{
  "d_shared_expert": 0,
  "grad_clip": 1.0,
  "steps": 5047
}
Below are experts of layer 4 (counted from 0) of a mixture-of-experts language model. Rows are named router (the router's row for the expert), up (a neuron's input weights, with its number) and show model dimensions 0-55. Each number is 128 + 24 x the weight over its row's rms, rounded and kept within 0 to 255. Numbers have three digits each.
Before each expert's rows: a language model's description of what the expert responds to. This comes from a sample of Wikipedia text that the model never trained on.

# expert 6
What it handles: Prepositions and some verbs in narrative biography prose, such as to, for, with, by, after, into, defeated, went.
router:119173107124102134135070133130179083109152147125121123172134136160113109142132091170161113144111111134146138108110120136126154100072099098119097107107103134116145115138
up0:151112118169123179156123131147108143079160116171146125130127102116126125128123110119147119104113106119109155132123118078110118129110136141112125155122175103125099175155
up1:116132074138110140135157101174167123139118139193078138148135140206116136148101147139109127138127145142170112111062126105136130096125120123117132130141094153122126102108
up2:155142142145101120113100118143182132113133127112111128140150112136151138142110102139102105137176132135092118124091071099157151112113113141137119136128118107140141163133
up3:150136122144148183160082092132147145143090144063155130136088128128109099132138128085151127118142103171181137137116057142149119115109148153134137093150158141128128108109
up4:106117140151095088125123117153138101133079111159103083163094095137155150122147087133158111146128129150095141121105089124128074153116152115146116162112120114097130119162
up5:113113119140118112182170178121107184136150145143155092140162106153130128158150136164135123088072147113118098159130135173125134131111129139136162086115090146160088112140
up6:151122114138133150087178125101120112122111139129118141106115093092139165149132127185084107118132153154092097138085168145116101119109100157134125148107113101172087131153

# expert 9
What it handles: Negation, auxiliaries and adverbs after verbs like is or did (not, be, also, now), the w in anywhere, and number fragments in tables.
router:107131082171117110140071091150130102111118122134130196167143124140129128156160138139141127099113137096097115088124095125092158085076110126174116126129113156101104147144
up0:122141140127134141143140114091103139127117136120164145146128135133069088151124055163160162130133181150154111132086128156087137112113142143151117145125096152107110130098
up1:127104122106145149137145117125121138168169117122144147152117121110117092113155155143138106117109146152108108078116155115103123088075151122163104125131116131095100122131
up2:150146055110129147117110146149153135094116166132160175133124132134132122106103121087152110136107111090134107115116127095123126113137148127133129152088162115128141116113
up3:169135155118161099135117132132098104118144167121125135149095157190102114138128093167142082144115108090094123118145100096117095094113144157149138113132109107131088085144
up4:126151103156141106152103124163131077107113106138166149149116193096144114157120127135144133145131170132124106127134124118118081119114101095159085131151149122118082177114
up5:148134136166140141132130128170097128139101093100115155111140137155170103110147123105117125160145145121153145109122170086096099128123146092170114133060095139106116150090
up6:135166118114084110126079130114142089125127104107107132134165148116141171117127171128201099136142136110131145121125097144109106141127142083108149113117118154072080140113

# expert 7
What it handles: Column headers and field labels in tables, infoboxes and section titles, such as Source, Year, Total, Votes, Website:, GA.
router:118146117120129092116103102116142069112125162121151108148112122140107156118116140181181085101106119099160136148087081151090169118114114145147153125124166159087116100132
up0:119140135067104131168122125132141123087136091102130138115124135155113158118154145173124132107174121097106119122119087141131114081122093168148091148119163100134134080093
up1:143125138107100106142105140126126165144111112091114109142099149124136109138121133178138135146148160101107094146095102093138090149118112140114080190169143102089146138117
up2:122146126119131099156136129152134088113167114121185110142101152140147155128097142111075168139154164098117116151100088127140125145142155117085125120119130151152089152099
up3:104110112132166138145124094169121152147140123096113094118170149110133138137122141157084146121143147150122132127127128113158123110138125088102130102134119170075147137180
up4:133112127116126174152116153116182143127132118067108112149117132123078089104099138152129121109136153139101138121157118156124162120110132128124140077114115169095114079186
up5:159146100155143131105138111115140140128121088123187127146090120112144085122129160154085190136118108124126177109143135115125079091125104128144118103119128178115141111131
up6:084143150154110155113112099143148173091173130120105152191143170157087101119123054134139113157122125104152164118141120118144130142095107171140130175126155118156164165131

# expert 0
What it handles: Starts of place names and compass-word names after in/of, such as New, South, Pas-, and years or opening parentheses like (1960, 1998.
router:112154129132126114125122079116133110131147162101108118173138135139108173140097141154143107122108116110113117133125144106117132139091096148119139150106093120039161133115
up0:085134139112161123120140114135142112100143113114096125103148118102154149110117100131134074083142111141144124110172095142158132139073146121114183146117156112113164149139
up1:096121169129140147143127127111138136081080102110126126113140160115111153126182125136139109126115082108112150137080080120134172112118119110136112146147122108100170125139
up2:151164108134128102115087132120154125151141174139082133119141109089124123113123146113116132135116173111110186097136128127066155109148132131098132129073150114114133098151
up3:135140126148112138122105093157134146077152162113146155129123164093114130173144162139116158113075109114126136162150110099134170107128113162145114141136189148088161159162
up4:131129155158152096116113095126113113136134172087113137136116108092114097137124124156120143096104060129103145117076132110114127164140091142074131124125156145089106126130
up5:113179166144111100130120112126116098120106109168125134145072155139141108108083096132152091078115159138083156120107128095153150105106098101082126126121092115144155121145
up6:113150163139127177141134125123133104101144102116101083099124125123151101153099152117142127168127077071119122143164118156107136167125133123131128133093187161120132125141

# expert 1
What it handles: Single capital-letter tokens opening a proper name or acronym, often after Mc or a table bar, such as Mc-S-ween, OECD, PubChem.
router:136144107123071149118107086146126110084104124092112127134167114106103129147146117137177112088137158093121100145108124142109085138153130116137122177153150166104109133164
up0:124115131123123158161148114137139163106117115114133143144121142135104130092122150142099132118149105113074135073112111143134128145091142094129124161098143119158140107115
up1:122106132163116121146136133159139111124152111202143148109150092119177076115124151158161116127133130150098155139149124112078106156137145107165107164093142105128116132147
up2:171159131127130145091113117188123163121105128138127101119140121137127129151112138162165145121137139102144114145090148124133100150110150159130089163134116099120129083155
up3:112135128103131149132117112149103150135152144097170152103110130068137108077140115088100089119148105107171123154150107111131125149123135133192164178101108156134153132084
up4:169101075122084095138112113093110148080096123117137114138130120137092098189117122141138136110111143125102174161130121126095135172169162120148147108152082126077151178167
up5:164147112131131099145136124105055124121173122108107146131103158122094114167156124148121142112138156160124075154108154152098142148151146112154130156152164151107139136139
up6:098097091127106145118120112097147144117116155101134118128127159150116113150106120111144162116128156113115151148097086124132156142087100181138132132119092120157130173101

# expert 15
What it handles: Latinate and Greek suffixes ending technical nouns and adjectives, such as -ology, -ical, -ation, -ism, -ability, as in technologies, musicologist.
router:143157120135069099129109163139109106144105133144165121156123165110116153163144123181106079087139173062126115132140126143096119137117171158150165150164092177084143144155
up0:119172196165085116145108127081140125116106127122158160159070139118141146107132172133116104098130155095104138097138123123109149109087150125142162160146149124130081137098
up1:125142118094115137083147155156136145121103104128132107081159126111066164114139105105155128128164120136125134128109149124115113123116095182164101170102093131156114112124
up2:143080119136114134087131083138107185175169134168144142140161134082146147124129125130099118142149116131114140151170126132113135121118087139113125102080149158105126135138
up3:169152126142120168122140126138086139149126130101179142121153156098140095135146187142141136075150178122136164111166131125124136114162144112126138095104153158134136122115
up4:127166144155128082102161134163173142126138130177148098149100164161139162153128073087172100120141152116144165078139156123116099157132138141149132143149117110127129137174
up5:116076141133126166095074101139121143139127172101101095058109144159152146098133127094070141101084129086151122119137138088119121112125109119139159123145152125134163121140
up6:166142116129111143154134125124118122160160084131093154154110101110151152099108121127156106200102176113083143137165189095148094141132110125102112176109093094077124121098

# expert 4
What it handles: Line breaks in tables, lists and between sections, plus sentence-final word pieces with a period, such as season., ing., ").
router:127167118127105140089098075153110105139096135104134110106145132107109110128111124154130084050127155136120114109123098143134113081098137150177175149108122141076155090191
up123:121166124138133113144094131137165151192156109098174128133115102128075130129166120132195121099124094150110126068123136103136117127120129143129126138089145100158148097102
up124:074143166143141136110112157126213096132137181091096155102137144108152119142149133124096145158127137123154157109141121160139122119178170204115122157101101138142127118115
up125:139140136140103108125128157112152084124123076107178160111139110089108160110151107150107114125131171169151104134093123096101110091114068144107157093153144132101138113167
up126:131144144113114112101119117067126094149123102152132132141144121139145094094153092133158138127094136120115118135126145109128117119125147098157135160130120125157162104146
up127:147128136135121131128126133097144100154120120159148143162081107100140136135138122123127127151096089114165074060117141157124139125111139129131150152109148123132176118122
up128:104110161107140137108140129127113118107126159150149155139153152124104108122148120145132138179093120111118148125148166117090118142152142180151129146136167134121110144158
up129:134148134118145097125175128089098145152098129112160127138169133108133131104140129160130157145131125115108122129101136121075153150103137092138122130159118167116130131103

# expert 10
What it handles: Short opening fragments of Latinate or technical words, usually after the or a, such as oc, cl, Par, accomp, Exp.
router:117143112145081126171123133153118108159121174133136157157140142112106138144160099170145090106107135105158153132151111134137091118127145161112149152144133128105143133149
up0:158146117126102137118113124106093112116120098126122172108104103138150126166166134168082160118108159128154167122156165149149145117084125128178165109114132131123119138133
up1:095098110172125112121133123117144102152082148106157166131146110140116094134096152129145092158146103162128130176145135112106156116078063141164109128115119133081168135091
up2:103156160113114127139087128131167144159131126149165130145113146103127157140121153169180074143142154164110179094134072105134112129120100129128118143109117137141165093132
up3:119111098113170133108145093143088123122054138137099157140157134143146116104108066072125132146117157142129116132104123138136162148087106101158148150149103125170123122128
up4:126138114100144106062174150154118084163118109154164129146122121053137139126148124112178114151120131102133125137129182136158099078132164111126147150153094150132147141114
up5:135121133148097127099118162114130101102117173106156143154111130126135132186150139111141093103139131075160077091140116140137096123151132127132180127118169092118094115146
up6:117125126171151143131109166160133133129139137106101140116135127120202099141125133156109099100161139146119168086157139092175047114145153137161156132151117123158134077105

# expert 3
What it handles: Inner or closing pieces of ordinary English words split by the tokenizer, such as f-el-icitated, medley, Wings, Huddersfield, furniture.
router:135111092125130111133105060165149121059126128145124111133143125157107130091096098169098106125128155110113142138113087176089122107096112143116156108110184121115148104126
up0:116128130152124143180136110102166097127133151143086104127112132142139106097144125150122140135121194128141102109128119140123137135059143115112141146147170127121158135132
up1:123118146136165107144158156147124147113093133130136126135151157129137122141113095112102108114105105124117119149119145133069125148155151116125121137125119126170075098140
up2:131115120128137094140127141155133147070095103148124128119170137154190145129131101135137063149147142107156156117132106125138131134143133097129167137137130135151121102118
up3:149101134107130093151077096121118118119121193101148134104153114102128113142105125118114117163138165133144116157114133160114144118149105107087183112156107104129089070092
up4:154111113148154130095126140132109141077126131110117156130096153136148106121144137119144119156159095088103152117109138098099108112113122164131153155128126149142188115141
up5:124115127110108115104151139149141081116117113155106105094138070098147145105115137103148159150082115104131130128153078139103127132141133112103170128119125110095115137139
up6:170107120146115153114114141079143126132090170122105136104097081156113116100106091077113124142092118102115118114083106120093128154089111146139162127145127114102120139149

# expert 12
What it handles: Opening stems of verbs and abstract nouns in explanatory prose, followed by endings like -ed or -ing, such as determ, compar, pro, fl.
router:113160105155153134142103085116145108130115152139136160165172122168128133140133118126152132066081141090169130119133086115084126119115089129112138119122138141097130116131
up0:133129123138162110124103139122143104163142128162130103119114136128080109130100138115106105041164139146090099142138132159150121102108109143122122140092079159158164079109
up1:097133155091125162134131120105091117155119118130149118116157141094119135128118175126113153170126133119161137133125168116154129121121146160148168112157156167118115086175
up2:126139115122103149151090121172172131141119143190146134116116168129143104135150113122142148135126114112103111118106157136127138154113155123100109126153073179141130130123
up3:128145152127141142129146143141136111138140156131118107180108159094115149171144107136159158134106131143099147103160117119132147141155118104093102129165143114115156048132
up4:147151134150085151121140142100121136135097124127180124134180154125174110158128094126171149093159156122125142176121165128139100113164112113124077139151143141155129085122
up5:133158081141070142117147164110138136142151126136150161133143101120087153104140095137116153109138132156193144112116096083108125105114148115135110117126087136122090119130
up6:073146130108139126112113133105105110122101191140168157167152138140118116168098078131103091065138129138093125153161128127121128154140089194121152117120132117145132148114

# expert 5
What it handles: Determiners, quantifiers and clause openers starting a noun phrase or clause in running prose, such as the, that, each, some, which, first.
router:114123096126092116144110113134123111147126122087156167162120113120094105081121124175137137143106158100134107106077117173141093108084122186163099136136141164078131084164
up0:115123114109084120158105174144090123110083149121131110156115122115104117122154105160140148139141090119101118098108113054119144109114132143174109088130119160060125118113
up1:157153180104107106183154141121100115147107133158127130102136141167156106125125138116141142086143119151141171179126133103120121144143149114106056104160132099153113108113
up2:157163111099089123120158130119147119158100131132143160148143139101105143149113119134120129148102126129154135085161096115108170092124151102167183122135121157145109148089
up3:167140085120115134171133140104135123159113096037108126140121158111121130190151144148167157146148118111113114158141089182175124130123129148140134113140123148127175105121
up4:133084084138130120136167076124108105065116128180093125190120127122125130092165118152142115161136156161085145098160149141094111159149110147163099147140119132137111125139
up5:149115142140152123130128114127123165183112169066153142129098163103133147062114119097072136101151153135108110088127136150117138117106136116146109109160129136131150129121
up6:164117114102102161127157070099141116131181154110115167106111152086137128136112113134121139089119146139108097158162154132130141129087142153161159132092129121131139114183

# expert 8
What it handles: Common nouns after the or a naming organizations, works or places, such as film, team, school, government, news, station.
router:151153096124135171107098083129096102142113155127128141144136140095123149087155093177119106103126134072140130144139156145095102118123115122131137134159135141099137133207
up0:128150123137155160108131122117138133135111160114117142115118149067134158136114091099118119128112133132137123115087189126114099103111151145145103103109063195112138139132
up1:149132136149078138138083122175150138096111047122166174138128132120125160135123138147119129127152115140154143125114156161151148159163131133160147096125139140176109114167
up2:122121141114156134109119099134177116107170132108093136152144131157106103101077182128101079103140163148151130091137118142133084097140131110144177131179160152122127123146
up3:113151109165093123137150129138138146156099123118139092156108124080161149133148129148181141106153081152168111109148144121119099080132107160165125124109087167124125177128
up4:074143125129104120166124115099125101161120126127162124142111148129128154122107140121096134193109131143093115155146136109083161156142151142134141152141094148144160149145
up5:132108132137135123074110092148125114140126115169107113074137082107166171121138113094135066135143129126098128174122107100132091099109111108106112123120124119138135154080
up6:160148103068132134127095117097135114154123140105131137143127161125132127125129141138114136164141132142146136102146143129159183097124128144185101152136142093119129121123

# expert 2
What it handles: Pipe separators in wiki tables and semicolons in list-style rows, such as | between cells and ; after Position or scores.
router:131154119121112080116088101177110108121136118084179118138114148113103132098123118184124099111100151132147097149106081119086123128100150111175140146131131169097118119146
up0:095143098118180163121165107103125135136097134171141105119158128080131144129137142108110137152114143100103094140100159072131124126085098123118108116141152156157163105152
up1:132142124164086127138102134118146133047155123151143152147113109136180163094144118136156126121110164079101118122112151165138130153104144144143157160147119147144141084117
up2:153143149156137112150133145134132114093121103094126135182098140107100156155130114137128098121098137178108129139113099111116175171124074108106116164148133103128118100145
up3:150080102095163141109149180115096125092124109135131084134114087156092143092116120104171169097172150168153137142100119162105134125120129127144179142166086067128150132117
up4:109170149117149156167186097101183153123156100150098164122168136107157127154070114130120132127084159145142103111115090140136133084169131149161129153116125157083123145110
up5:113129097121156092128126131164100161117075121103107103113079119113111126071120099090132095152124139115137141106081151114126136096149106137160114125131172142100141143112
up6:106115133111148127103118133186122131106109129193100157148121109144159162115114123109133157131129165122094119125139125113128157120107116087138139130121122113097135112124